Experts of a small language model.
Training: a variant of Adam for the experts, 9704 steps.
Below are experts of layer 5 (counted from 0) of a mixture-of-experts language model. Rows are named router (the router's row for the expert), down (a neuron's output weights, with its number) and show model dimensions 336-391. Each number is 200 + 20 x the weight over its row's rms, rounded and kept within 0 to 999.
After each expert's rows: a language model's description of what the expert responds to; "comes before" lists some tokens at least twice as common just after its tokens as in all text. This comes from a sample of Wikipedia text that the model never trained on. Tokens count by the router's weight.

# expert 47
router,206,180,192,196,204,177,197,182,195,193,180,224,205,207,218,217,214,218,186,193,213,217,206,188,205,204,195,172,221,198,193,207,197,198,200,172,230,223,190,208,190,195,209,192,183,200,226,172,198,177,191,174,203,196,186,178
down12,212,215,183,214,190,207,206,190,214,216,198,242,185,219,179,220,218,216,193,200,175,194,184,177,215,197,203,224,153,179,211,218,197,219,206,253,167,159,184,193,163,183,205,228,195,210,169,239,200,199,224,232,217,219,200,186
down13,226,196,176,188,192,238,189,199,190,216,184,203,197,184,214,160,202,201,201,195,208,173,202,220,207,210,207,213,169,205,227,184,213,205,229,198,200,210,188,206,199,198,188,251,174,216,169,227,184,192,179,168,190,202,203,185
down14,186,199,219,200,192,184,203,200,195,175,155,254,177,214,209,199,177,200,198,195,207,238,218,228,169,259,202,214,172,171,171,214,170,212,194,215,212,169,222,215,224,170,188,177,231,201,208,205,213,186,199,210,222,214,175,171
down15,169,199,164,219,222,239,228,218,204,204,190,165,199,214,198,214,189,190,206,207,210,190,186,198,211,230,179,195,156,204,206,199,198,193,192,209,179,181,172,187,178,191,174,210,182,229,214,212,194,202,186,211,196,182,188,194
down16,199,216,195,195,205,181,191,231,185,186,251,249,164,201,184,185,180,160,205,187,183,214,198,188,201,232,189,226,202,197,204,209,236,190,196,148,226,190,234,170,200,204,175,183,226,217,194,198,203,185,168,213,202,187,182,178
down17,228,227,194,189,183,181,209,204,181,179,190,203,203,179,179,177,204,187,189,169,181,210,172,179,180,199,212,198,162,228,175,196,192,212,229,203,221,224,219,228,207,188,191,200,204,188,182,184,198,223,191,218,220,183,224,224
down18,189,209,233,223,206,192,252,208,201,193,195,202,236,166,203,218,211,179,190,193,224,163,159,146,191,160,220,238,188,224,238,194,154,190,200,203,182,204,193,203,194,211,199,212,194,201,239,233,217,206,174,197,210,170,200,211
down19,194,223,183,167,180,207,219,171,186,190,203,197,165,218,198,220,198,218,184,250,215,171,169,239,201,189,206,183,221,218,192,197,166,179,198,202,192,203,229,199,195,173,218,254,225,237,210,175,168,172,205,180,181,180,194,168
down20,161,182,230,203,189,205,214,164,205,196,193,159,179,226,196,200,146,192,189,206,213,222,219,220,230,185,197,202,217,188,197,237,215,224,222,192,213,237,198,197,198,216,197,212,189,192,212,186,208,204,188,173,207,197,173,196
down21,191,221,203,185,206,225,225,205,196,205,162,223,177,185,187,202,176,201,196,161,205,196,184,198,236,189,176,175,180,193,190,205,236,171,201,201,227,206,185,190,196,218,217,216,223,202,209,231,239,176,159,194,215,193,185,152
down22,193,208,190,191,206,221,188,211,209,200,208,171,178,182,182,227,209,222,244,204,217,189,196,231,178,175,241,190,197,176,211,212,228,223,218,186,200,228,194,220,214,201,202,216,183,200,189,206,213,224,194,195,177,188,221,186
down23,228,211,207,186,215,221,222,179,224,198,183,213,201,209,200,196,229,222,184,228,212,179,181,203,234,192,166,220,209,218,218,188,215,194,182,207,193,196,225,217,164,213,178,192,211,214,161,201,213,196,188,252,212,189,194,193
down24,182,194,202,198,182,196,220,225,213,180,183,187,182,232,212,187,198,207,226,179,229,195,189,207,172,183,202,199,208,177,180,189,202,221,202,216,183,214,198,221,202,228,212,186,191,179,210,195,145,187,195,190,179,224,208,213
down25,210,252,168,186,198,187,192,185,163,223,215,187,202,191,179,172,180,171,198,193,197,219,207,171,196,207,193,189,224,215,212,204,201,201,219,197,199,206,210,218,203,185,182,201,184,187,183,183,202,248,179,193,180,187,214,203
down26,200,239,176,190,191,226,204,195,166,195,214,194,195,183,217,174,185,227,171,203,190,170,195,194,192,198,190,195,222,221,199,179,223,217,214,205,184,204,196,223,185,194,223,220,194,197,224,227,219,208,241,183,208,201,216,196
down27,195,192,234,207,202,183,198,192,226,205,204,178,212,195,168,187,218,200,211,214,195,201,199,186,233,169,174,226,181,193,200,166,227,233,176,210,209,215,204,219,212,224,214,211,212,205,181,206,211,178,173,218,204,207,208,179
down28,171,184,175,217,192,201,180,237,196,213,198,200,225,199,208,186,197,225,176,216,232,208,164,199,169,170,218,150,209,228,222,205,195,191,201,204,169,207,215,205,232,177,195,208,200,209,238,186,169,199,179,184,171,185,218,230
down29,204,213,207,173,177,208,210,208,207,188,209,198,179,177,209,187,206,171,192,180,202,221,195,211,210,217,224,189,199,176,202,197,216,205,204,196,218,201,169,192,202,194,233,180,200,169,185,235,187,232,210,172,182,246,204,197
What it handles: Column header words and section headings in sports and election tables, such as team, Date, Division, Votes, Candidate, %.
comes before: " |", " ", "==", ";", " %", " =="

# expert 54
router,169,208,187,183,212,209,198,154,196,243,205,194,202,214,226,176,190,215,199,196,229,182,199,160,201,194,214,159,184,237,157,171,186,172,192,170,219,208,213,218,201,181,212,161,180,200,199,154,175,210,194,206,192,227,193,174
down0,215,217,177,217,185,184,183,204,212,207,204,213,170,221,191,205,221,162,187,219,209,228,196,205,206,170,167,233,193,177,203,175,222,188,200,185,174,191,204,198,200,221,206,157,202,223,236,192,182,218,205,227,198,223,153,208
down1,181,219,188,206,207,167,215,216,211,203,203,195,182,177,222,197,178,157,190,164,200,215,204,192,183,239,226,230,192,207,201,190,208,155,180,201,188,168,167,223,191,202,221,170,213,208,195,187,201,184,202,228,205,205,181,183
down2,218,203,172,203,184,154,186,184,206,232,200,184,197,188,192,231,210,204,193,209,182,169,216,198,186,202,194,189,219,196,181,226,212,211,229,197,207,224,200,145,214,170,233,218,239,209,234,168,198,185,211,210,198,199,217,198
down3,233,234,212,154,196,209,198,197,214,166,184,187,197,173,225,210,170,214,196,185,208,183,202,196,216,216,173,211,197,188,167,179,183,203,211,212,231,212,228,213,217,220,230,218,206,201,179,215,197,134,203,172,171,206,188,197
down4,173,203,193,232,198,197,208,219,192,240,207,173,198,185,202,190,199,148,204,189,215,193,172,215,168,210,181,207,195,215,179,218,198,215,198,228,169,201,218,178,217,217,217,178,167,185,230,211,221,202,188,231,198,202,148,237
down5,183,227,166,205,197,172,189,192,157,176,210,234,190,157,183,190,192,213,209,210,220,195,205,178,209,193,167,193,218,193,179,194,205,197,201,239,241,196,195,186,182,175,197,241,233,211,191,181,163,209,197,212,208,187,216,179
down6,221,153,199,174,201,238,216,167,235,207,203,192,186,239,241,200,197,181,194,209,153,189,201,235,166,232,224,209,215,211,214,207,183,238,175,183,183,203,195,200,193,202,185,171,167,208,198,219,215,191,182,185,187,198,207,254
down7,226,182,216,212,197,216,209,195,204,191,178,165,233,197,188,196,218,205,185,229,198,191,173,192,218,189,209,170,208,201,200,185,223,203,183,203,177,207,184,177,180,204,229,197,207,188,194,182,212,207,211,203,182,174,223,203
down8,237,174,163,209,214,201,180,180,186,211,197,217,215,213,178,199,185,228,196,210,176,196,224,201,205,159,204,181,188,188,233,239,186,211,210,158,174,217,191,195,175,221,235,192,176,167,188,208,174,195,210,225,177,198,204,242
down9,235,229,195,201,213,202,212,204,191,216,160,192,170,202,203,174,196,176,212,220,207,245,215,188,215,232,223,228,194,207,189,200,206,222,214,207,188,173,201,219,191,186,187,228,212,195,206,175,242,199,179,189,217,183,223,179
down10,174,212,243,207,218,174,192,194,180,186,195,189,200,205,226,231,191,192,185,194,187,188,190,202,199,216,247,152,212,210,208,176,190,212,202,220,197,216,191,191,179,239,240,193,198,236,191,197,208,192,200,210,197,230,233,187
down11,189,191,228,218,207,202,195,197,176,184,175,178,186,205,218,211,202,209,210,211,231,208,218,214,158,166,190,228,196,191,193,223,224,219,172,223,202,199,208,203,205,218,209,176,233,176,192,208,200,186,190,173,180,198,201,227
down12,182,208,184,185,209,242,191,186,216,187,193,212,171,216,181,218,204,173,198,203,190,225,190,195,220,223,171,212,182,184,188,192,234,241,172,223,210,172,164,193,209,193,190,186,233,205,189,193,217,198,186,194,254,222,205,170
down13,190,210,178,210,208,209,182,179,206,216,199,184,220,175,165,168,231,167,189,196,220,205,203,189,203,208,193,189,181,180,204,212,219,188,167,202,200,168,246,184,227,200,206,188,209,212,196,218,222,195,209,229,226,235,149,218
down14,220,199,186,225,201,185,203,209,222,190,189,184,200,220,179,183,170,208,180,201,184,226,158,214,215,181,191,180,180,173,211,194,199,191,200,211,172,169,185,217,175,173,189,205,194,183,200,172,202,187,183,201,197,241,194,205
down15,207,189,168,198,192,192,208,193,212,247,209,182,151,239,211,213,243,188,221,184,186,231,200,198,216,171,242,192,223,194,203,207,166,185,226,185,190,173,225,202,212,173,219,175,229,198,185,208,197,189,188,229,191,248,199,226
down16,200,226,174,222,215,204,196,180,197,204,195,193,180,180,212,187,207,201,205,184,218,191,164,156,185,232,215,230,175,195,174,210,209,199,206,181,195,210,207,212,207,206,195,226,193,203,215,174,225,244,230,229,231,183,235,209
down17,188,185,211,217,206,207,230,228,179,176,191,217,215,184,155,183,200,184,190,208,166,218,222,231,212,171,145,239,181,188,257,194,209,222,221,192,202,224,173,213,211,210,198,175,233,218,202,183,180,184,174,193,198,206,211,191
What it handles: Colons, pipes and values in infobox fields and data tables, such as Total:, Website:, ECHA InfoCard 100, UTC+.
comes before: " ", "\n", " 0", ":", ";", " 1"

# expert 57
router,191,229,183,176,216,191,208,174,196,219,242,209,232,222,232,200,169,207,174,213,210,173,185,154,215,190,201,151,188,207,200,165,194,175,210,169,206,186,186,187,192,202,232,180,180,198,193,156,173,162,202,175,214,196,195,188
down0,198,224,178,187,193,188,196,187,245,190,214,196,169,222,150,160,168,188,214,214,205,166,189,202,189,184,149,217,166,169,192,206,189,189,174,184,223,226,190,195,195,183,195,202,218,206,228,181,190,217,200,211,219,222,195,187
down1,215,196,207,174,194,200,217,215,152,192,206,203,196,228,194,213,176,186,176,183,191,224,182,198,221,155,172,190,209,170,207,216,198,200,227,208,150,202,148,213,171,216,173,162,206,219,205,216,179,181,178,182,211,221,221,202
down2,199,150,176,190,197,201,211,203,211,231,202,184,213,186,203,227,215,188,203,202,186,215,196,221,167,194,196,209,177,209,215,226,197,220,212,219,186,203,230,203,208,187,215,180,216,194,208,184,210,218,204,184,198,189,176,177
down3,197,195,202,217,175,178,257,260,236,204,212,226,193,201,188,173,224,187,208,239,169,206,209,212,213,202,189,200,194,174,202,171,195,189,207,183,182,188,210,183,202,181,154,165,184,214,240,213,182,208,206,206,193,216,201,167
down4,175,173,171,185,191,214,174,185,178,212,261,193,212,206,199,212,186,195,179,183,192,179,157,193,210,176,173,202,179,229,201,182,219,222,201,177,179,238,219,229,206,197,167,238,188,180,216,223,168,187,183,217,208,244,198,211
down5,198,189,201,176,199,240,185,185,176,257,198,192,178,188,214,207,218,203,201,200,213,166,199,243,200,211,187,216,178,206,209,200,192,211,179,226,192,247,191,176,208,184,179,237,213,188,151,203,185,228,223,224,208,172,196,181
down6,188,192,199,199,198,212,195,201,183,193,236,203,229,253,169,210,174,202,229,172,164,191,159,213,185,168,222,184,188,182,246,208,176,211,193,168,194,203,227,208,204,230,219,197,206,213,198,191,199,192,186,228,191,215,216,225
down7,184,168,186,189,197,212,227,245,210,245,188,220,209,176,179,191,238,210,204,192,193,169,218,220,232,188,205,223,251,179,194,197,179,225,208,227,211,202,200,189,192,156,182,214,177,161,162,226,191,205,199,222,228,240,196,200
down8,173,216,209,202,181,193,222,197,190,222,209,214,186,223,219,214,194,175,197,231,221,184,200,218,188,182,216,213,169,218,164,212,188,217,203,204,202,163,202,167,209,167,172,210,226,223,217,211,221,190,180,200,181,214,208,209
down9,165,171,186,168,194,214,170,207,177,179,163,186,217,201,205,264,213,208,182,184,232,179,201,218,221,223,203,186,195,221,187,199,194,204,197,246,207,207,209,198,202,176,199,185,247,222,199,189,181,168,171,184,223,187,202,195
down10,195,203,171,252,211,191,198,208,212,186,197,233,214,223,224,215,218,220,234,178,189,204,236,187,192,244,194,196,187,197,169,206,216,192,177,174,234,203,227,166,247,181,183,218,195,206,185,216,222,177,211,204,220,185,197,219
down11,208,192,180,217,206,170,219,202,225,205,173,220,194,189,212,208,215,196,184,193,211,221,207,176,212,218,168,208,162,201,228,201,178,215,188,193,162,225,221,192,198,205,189,244,182,205,182,200,187,201,159,179,183,208,199,208
down12,157,236,217,188,185,226,210,175,206,176,177,188,229,184,221,220,196,188,207,197,224,169,216,228,208,214,209,185,226,186,199,198,218,165,189,222,203,223,200,174,188,184,203,243,205,190,177,187,213,192,180,222,207,190,181,174
down13,215,222,223,203,216,217,232,191,236,198,165,193,233,194,235,143,194,185,214,202,194,197,191,197,193,225,211,183,222,176,192,211,197,169,181,217,172,242,167,207,207,202,210,169,168,186,203,217,182,208,193,230,206,205,174,185
down14,195,186,188,184,211,166,178,196,195,209,206,211,208,205,201,187,172,219,213,171,193,235,204,169,207,191,194,211,183,204,193,224,223,243,215,183,171,195,218,183,173,237,205,191,204,188,213,173,187,196,209,198,229,194,231,226
down15,217,210,241,197,190,197,215,187,226,167,206,207,219,244,222,191,175,204,183,179,210,193,190,205,234,184,180,203,211,169,228,189,230,206,213,196,213,181,190,226,237,219,210,221,163,160,210,174,189,184,197,234,222,191,194,202
down16,207,209,213,211,200,166,196,218,190,227,172,178,199,209,191,193,214,222,186,239,179,210,209,194,182,184,207,228,193,212,165,195,172,231,187,212,198,216,189,164,199,213,239,172,198,218,209,215,206,181,203,175,179,199,215,222
down17,224,163,211,172,193,217,197,190,178,187,257,197,218,198,184,190,192,230,174,175,195,208,197,186,183,194,230,219,230,201,191,174,175,196,228,181,215,191,216,201,195,220,194,210,204,197,232,197,217,225,167,220,245,200,205,220
What it handles: Colons and field labels in infobox-style lists, such as Order:, Family:, Surface:, Location:, name:, and the dashes that begin lines.
comes before: "\n", ":", " by:", "s:", " Total:", "optera"

# expert 17
router,203,186,191,200,196,176,186,197,185,221,218,198,214,222,211,182,181,199,181,224,193,198,198,179,205,186,198,174,193,204,194,193,218,215,180,196,198,237,176,204,196,215,187,182,207,169,206,187,204,202,184,183,214,220,183,210
down0,169,227,149,180,223,208,204,226,214,189,181,242,222,165,194,157,191,204,172,209,199,207,205,178,238,191,163,221,199,225,188,198,183,226,210,212,192,175,199,172,211,227,223,170,236,230,210,190,184,203,220,202,173,180,196,181
down1,211,228,217,171,213,202,196,181,214,206,182,183,186,193,210,196,223,192,229,187,179,221,195,177,180,208,200,209,228,234,200,162,226,206,205,209,166,192,152,215,191,210,192,203,178,194,215,203,190,204,187,208,221,207,181,226
down2,187,179,234,215,177,182,196,177,213,182,189,146,202,233,207,199,186,182,210,213,211,195,200,210,184,214,162,191,245,205,216,202,193,168,209,194,203,205,185,208,155,204,208,202,204,216,208,194,218,197,198,220,226,193,226,184
down3,184,173,225,179,215,147,194,190,192,204,188,219,209,213,231,181,225,183,181,190,196,198,252,209,196,204,210,192,198,219,217,219,214,181,186,152,207,182,193,217,207,213,205,213,211,188,202,231,218,235,164,200,193,194,200,191
down4,213,179,214,199,186,196,177,199,206,189,177,200,206,205,194,182,217,153,218,185,199,221,193,216,172,183,211,182,208,204,214,199,215,199,224,156,250,204,188,184,207,179,193,216,187,236,192,185,241,185,172,222,212,199,250,177
down5,218,208,163,200,188,197,206,195,208,238,210,240,200,217,217,195,181,149,209,194,207,227,153,189,202,187,195,225,173,177,193,188,177,213,205,191,242,215,206,254,225,186,198,191,210,191,204,215,199,188,188,211,218,172,184,169
down6,209,184,228,208,196,198,170,197,195,215,196,179,187,201,202,181,190,194,178,179,216,202,203,196,187,207,191,151,195,187,204,208,195,186,218,197,177,218,216,193,216,179,197,214,206,197,190,190,218,227,201,189,175,225,236,172
down7,201,188,206,221,213,224,216,209,201,219,208,201,197,224,236,217,210,201,207,216,184,204,201,182,196,194,195,200,216,195,221,205,215,196,172,170,206,185,199,189,223,161,209,219,205,191,183,219,212,205,173,194,175,199,214,218
down8,177,174,191,195,215,164,219,194,217,178,200,237,229,200,204,217,199,214,200,156,176,245,226,201,224,200,212,189,196,206,169,236,209,194,218,183,185,170,193,183,209,204,217,210,207,153,182,169,208,213,172,216,193,194,204,193
down9,169,219,161,164,191,227,195,182,175,173,174,195,188,209,217,187,192,201,198,198,212,210,188,213,203,174,214,197,206,210,222,194,170,212,211,186,209,245,184,257,186,212,217,222,202,203,203,226,182,165,192,156,181,189,230,217
down10,173,161,196,192,191,174,195,172,176,199,181,201,212,215,208,216,213,193,197,197,202,160,206,212,221,148,232,163,219,169,226,189,238,183,193,216,206,204,165,194,224,187,199,221,214,234,205,216,224,187,164,189,205,230,207,202
down11,174,204,220,203,217,189,250,215,196,214,222,196,215,185,200,201,218,228,183,191,166,234,182,192,195,120,198,197,194,165,194,194,186,232,177,173,212,194,208,157,219,183,250,199,195,222,191,161,202,198,224,169,171,215,193,170
down12,221,198,194,173,186,202,184,200,223,195,223,190,183,160,184,219,209,176,172,200,218,186,194,210,179,262,201,194,225,219,205,210,179,190,185,205,205,207,226,199,201,228,185,185,189,175,214,188,188,189,198,235,218,204,199,207
down13,184,204,226,205,207,192,207,189,223,209,199,209,222,185,209,204,155,230,188,213,212,181,178,205,247,206,198,211,216,189,205,209,192,207,184,206,179,154,187,205,195,202,229,188,187,203,188,221,172,197,235,171,209,198,193,221
down14,202,206,216,209,199,218,226,185,189,220,216,200,203,191,216,184,202,191,178,224,211,199,245,173,170,227,186,199,196,196,186,209,230,221,206,185,194,218,197,208,226,204,172,187,211,190,222,188,196,176,194,182,151,224,256,224
down15,187,182,205,221,214,224,232,193,224,182,224,184,178,196,199,187,217,196,193,194,221,174,148,231,193,206,220,217,181,215,197,215,207,201,194,184,196,185,221,212,176,200,179,191,197,212,192,214,183,197,225,183,226,196,209,178
down16,199,203,201,212,194,222,212,242,222,194,172,204,164,204,210,212,215,172,226,194,182,227,189,223,168,223,220,191,202,233,215,190,206,197,200,150,161,190,217,189,225,181,188,177,165,193,228,214,192,208,181,194,170,201,199,200
down17,164,209,216,202,218,202,215,170,201,238,188,223,247,154,178,194,207,179,209,219,217,227,198,239,187,164,197,201,209,152,178,189,226,204,165,229,197,207,163,182,194,170,166,238,204,216,182,210,197,213,203,182,202,180,212,200
What it handles: Quantity or statistic nouns right after the or a, like number, age, one, most, same, as in "median age", "number one".
comes before: " of", " to", ".", " in", " than", " for"

# expert 5
router,197,190,166,206,210,202,233,201,188,218,212,202,242,190,238,167,186,205,167,220,220,184,192,204,187,194,187,183,179,188,191,185,227,200,201,195,204,216,206,209,199,220,200,181,188,174,204,204,216,218,191,169,202,200,192,232
down0,157,228,197,174,223,170,183,216,181,217,224,193,182,175,197,200,191,170,195,225,189,223,222,172,231,209,179,174,197,214,193,189,212,238,177,200,165,202,183,190,185,216,201,196,179,170,179,215,228,177,210,168,208,194,170,200
down1,171,189,200,187,224,173,218,223,201,177,183,200,182,218,180,198,182,213,199,201,216,196,222,226,186,188,195,180,197,157,191,249,217,194,247,183,204,181,170,203,205,211,212,218,195,224,177,195,230,203,191,195,162,193,222,209
down2,196,195,219,183,208,206,213,195,191,210,213,202,226,214,234,201,178,203,204,182,187,208,182,219,182,195,234,177,208,170,232,196,209,208,214,188,174,199,185,192,204,178,212,214,200,222,190,217,227,200,178,170,174,233,209,182
down3,199,197,143,248,218,212,192,188,179,202,193,227,219,179,207,188,221,234,190,199,219,186,181,223,200,239,195,191,184,187,182,191,170,206,205,204,187,169,207,210,190,200,225,201,215,202,215,198,200,209,202,204,164,219,184,230
down4,191,226,177,192,204,201,227,182,213,197,244,182,216,196,154,210,200,227,181,210,217,180,195,182,231,187,213,216,198,219,203,188,222,228,164,224,244,159,167,209,129,183,219,186,181,169,186,245,238,182,226,157,225,201,208,234
down5,167,187,193,178,215,187,189,217,197,208,199,224,213,226,205,223,220,175,180,214,201,185,216,188,211,202,205,195,148,213,233,173,200,192,190,211,227,197,216,206,191,215,182,198,194,196,181,187,189,182,216,196,177,209,198,171
down6,224,196,231,187,205,221,209,198,180,225,214,238,176,219,190,172,199,211,222,175,205,201,190,194,217,200,159,212,212,189,195,204,192,190,223,205,183,169,203,233,194,201,203,192,190,195,241,213,238,190,204,192,200,213,169,197
down7,192,180,212,218,195,192,199,214,215,216,229,215,189,187,239,218,205,177,188,171,195,184,166,212,230,206,174,190,194,202,240,154,214,174,141,183,203,199,211,167,212,248,186,178,173,197,196,215,219,191,165,203,223,222,181,186
down8,175,174,199,224,198,189,214,209,199,195,170,188,197,199,210,166,199,172,193,189,188,207,178,143,205,214,177,202,224,183,204,180,199,224,229,191,205,208,214,217,200,196,195,167,207,187,250,216,178,193,194,182,192,213,213,199
down9,221,173,165,198,211,205,197,200,193,214,222,207,219,184,201,214,184,188,187,210,205,186,178,196,208,229,156,188,209,248,197,194,227,189,192,203,217,217,162,210,213,202,185,229,184,191,190,208,183,247,175,217,205,174,205,168
down10,166,189,185,194,205,173,156,202,194,173,170,221,235,190,195,210,185,201,209,169,229,203,234,196,197,209,221,193,193,192,198,183,159,201,240,211,216,184,187,207,185,174,186,221,196,198,194,195,216,188,178,189,192,203,237,214
down11,203,205,182,231,204,193,237,192,234,256,224,190,205,204,183,191,178,193,213,177,224,204,214,187,221,225,186,227,185,190,212,183,220,203,217,212,190,196,219,201,213,165,173,177,175,197,218,179,200,195,216,221,208,206,197,222
down12,214,230,217,178,194,190,198,180,212,188,213,206,187,206,170,200,205,197,206,176,207,167,192,206,204,184,236,205,183,227,216,198,173,197,225,215,220,214,197,196,221,195,213,179,199,188,218,196,199,210,200,208,239,181,184,191
down13,228,211,176,219,211,223,161,241,198,201,205,191,231,175,213,216,175,206,168,190,203,200,192,187,196,236,215,198,156,199,195,176,231,173,195,208,176,203,237,195,218,243,148,190,196,180,189,198,189,206,191,212,181,179,187,197
down14,189,198,196,230,205,198,219,158,247,200,211,204,165,180,204,203,232,207,189,211,181,220,199,220,171,194,189,202,198,205,250,179,190,204,172,210,186,182,203,194,205,199,221,172,228,214,211,227,247,183,184,200,208,213,187,207
down15,193,218,192,179,167,189,246,196,178,191,197,213,186,212,198,202,208,208,216,200,184,203,180,205,200,163,203,196,173,202,219,192,189,191,185,165,210,229,197,221,201,187,206,182,200,196,208,147,188,190,179,187,215,175,190,187
down16,221,182,205,192,217,185,165,204,180,193,200,161,212,185,202,206,192,208,167,180,205,215,184,177,186,209,191,191,176,178,176,182,181,210,178,183,180,207,244,195,208,163,188,184,172,195,176,236,181,189,202,186,205,227,200,177
down17,205,239,198,208,191,209,188,188,204,185,197,198,198,183,210,235,213,151,205,244,230,203,173,198,222,267,167,213,213,232,184,184,187,215,160,182,222,155,158,195,199,194,177,205,183,164,212,172,196,187,224,223,225,189,217,189
What it handles: Quantity and determiner words beginning a noun phrase, often before of, such as one, those, such, these, each; also albeit.
comes before: " of", "ing", " to", " as", " and", "."

# expert 43
router,176,212,184,178,193,183,211,154,192,231,241,180,193,223,229,200,173,203,169,196,248,170,164,188,197,178,205,180,194,223,155,182,194,199,221,171,223,199,201,180,196,186,231,186,200,186,217,166,179,185,182,201,208,216,185,180
down0,192,207,213,234,197,202,205,187,216,220,184,216,194,161,227,236,192,224,197,177,205,189,199,178,188,217,194,206,244,214,209,194,248,170,178,222,191,191,157,197,212,203,187,249,194,207,183,203,206,197,209,205,203,183,199,202
down1,210,222,199,216,178,192,191,187,200,169,175,210,203,251,225,198,182,188,215,196,204,206,230,212,237,172,200,208,198,204,199,212,185,199,177,156,236,187,176,210,215,212,209,210,212,196,173,182,204,201,170,184,214,207,187,251
down2,200,194,223,180,202,183,226,189,165,198,194,211,208,187,210,204,171,172,190,182,247,202,201,181,232,211,189,189,204,159,207,214,209,180,176,186,207,164,191,211,215,195,171,204,208,178,221,197,212,198,211,166,181,204,228,202
down3,186,191,211,226,195,223,245,195,224,202,197,205,228,216,198,199,207,202,220,209,195,210,219,186,226,171,177,199,186,162,188,177,192,216,223,191,210,208,196,232,221,185,209,212,200,158,221,216,213,243,194,217,202,219,221,186
down4,233,184,206,192,177,186,221,194,195,187,215,208,215,213,175,148,232,199,222,183,213,203,202,222,201,224,195,190,190,206,198,174,184,223,226,190,211,220,220,193,184,209,179,183,199,222,190,163,214,192,175,199,212,175,190,184
down5,179,172,219,220,202,213,226,188,216,166,196,210,231,188,186,183,182,232,218,187,190,233,202,207,188,181,208,172,178,186,196,177,215,221,185,227,211,155,178,197,205,183,213,201,181,182,198,203,189,190,171,174,193,196,179,185
down6,236,171,192,195,200,191,182,223,216,187,188,167,199,193,184,197,194,203,229,289,195,221,230,179,220,193,181,192,211,204,208,144,164,202,236,233,183,191,193,183,221,197,204,193,206,159,203,193,229,202,178,202,253,210,221,216
down7,190,199,197,210,186,211,202,180,175,190,200,240,215,160,214,204,196,202,197,185,208,197,225,196,223,216,207,196,201,187,197,209,200,195,203,248,188,201,190,187,233,200,233,233,231,210,167,205,187,218,227,206,206,222,214,147
down8,199,221,186,205,208,162,182,197,186,207,169,232,178,185,181,191,237,167,203,212,212,216,233,202,174,233,185,239,195,194,221,211,187,172,235,204,189,203,230,187,206,171,195,194,198,211,197,198,181,185,169,266,197,176,181,203
down9,205,180,182,226,185,193,198,223,190,188,204,199,222,179,229,242,188,176,166,192,233,183,224,205,178,206,184,195,242,212,160,209,229,158,197,222,211,202,238,194,207,171,204,206,198,168,192,201,249,183,203,164,198,184,178,184
down10,221,192,208,226,206,190,226,219,223,202,202,191,207,207,182,154,155,195,207,189,190,205,195,166,209,192,191,167,176,175,196,183,220,192,193,199,235,268,190,216,209,221,199,170,199,172,195,190,199,228,192,223,189,168,177,213
down11,224,213,228,214,190,186,228,221,172,174,201,185,176,218,187,208,225,202,188,205,169,198,179,188,219,212,192,178,218,236,214,143,223,166,197,201,189,193,182,237,207,173,204,230,210,219,233,178,189,214,228,196,232,185,204,180
down12,202,201,172,161,203,149,191,151,184,196,253,207,190,206,187,218,160,161,209,215,181,154,206,216,172,166,206,172,197,224,218,205,205,212,185,184,175,193,211,187,175,196,192,193,208,233,193,165,237,199,176,198,179,174,190,224
down13,206,163,212,201,225,193,195,181,199,217,197,203,224,215,234,219,245,189,231,218,192,210,179,191,204,149,216,182,148,207,212,196,200,203,206,169,183,192,151,203,209,195,190,216,206,207,219,196,210,203,222,199,198,230,221,190
down14,211,205,190,191,193,183,220,220,212,213,186,242,210,211,218,215,176,199,206,152,225,190,203,229,202,195,191,197,202,148,194,183,211,183,195,208,205,197,183,182,198,184,185,201,207,215,195,214,225,199,234,224,180,196,183,174
down15,201,195,196,219,205,210,196,188,188,202,186,212,241,207,209,216,206,206,217,169,184,213,201,198,198,184,192,181,210,178,209,211,220,181,188,206,202,237,195,218,209,212,187,190,192,201,201,207,192,217,157,216,208,185,190,202
down16,248,173,182,185,180,224,199,199,230,189,203,184,248,174,198,197,181,164,201,211,219,208,205,156,185,234,213,201,211,170,160,204,181,181,216,202,203,234,186,145,205,188,213,228,162,198,224,195,167,209,185,169,165,221,155,193
down17,192,190,194,194,181,186,184,213,217,186,217,191,145,180,202,199,241,195,214,216,194,187,184,196,187,232,224,210,236,208,210,195,189,214,208,205,202,212,174,236,189,193,216,201,207,216,228,182,183,217,201,208,191,166,246,188
What it handles: Labels, colons and units in place or organisation infobox lists, such as Area code:, Website:, sq mi), coordinate degree marks.
comes before: "\n", ":", "-", " mi)", " code:", " UTC+"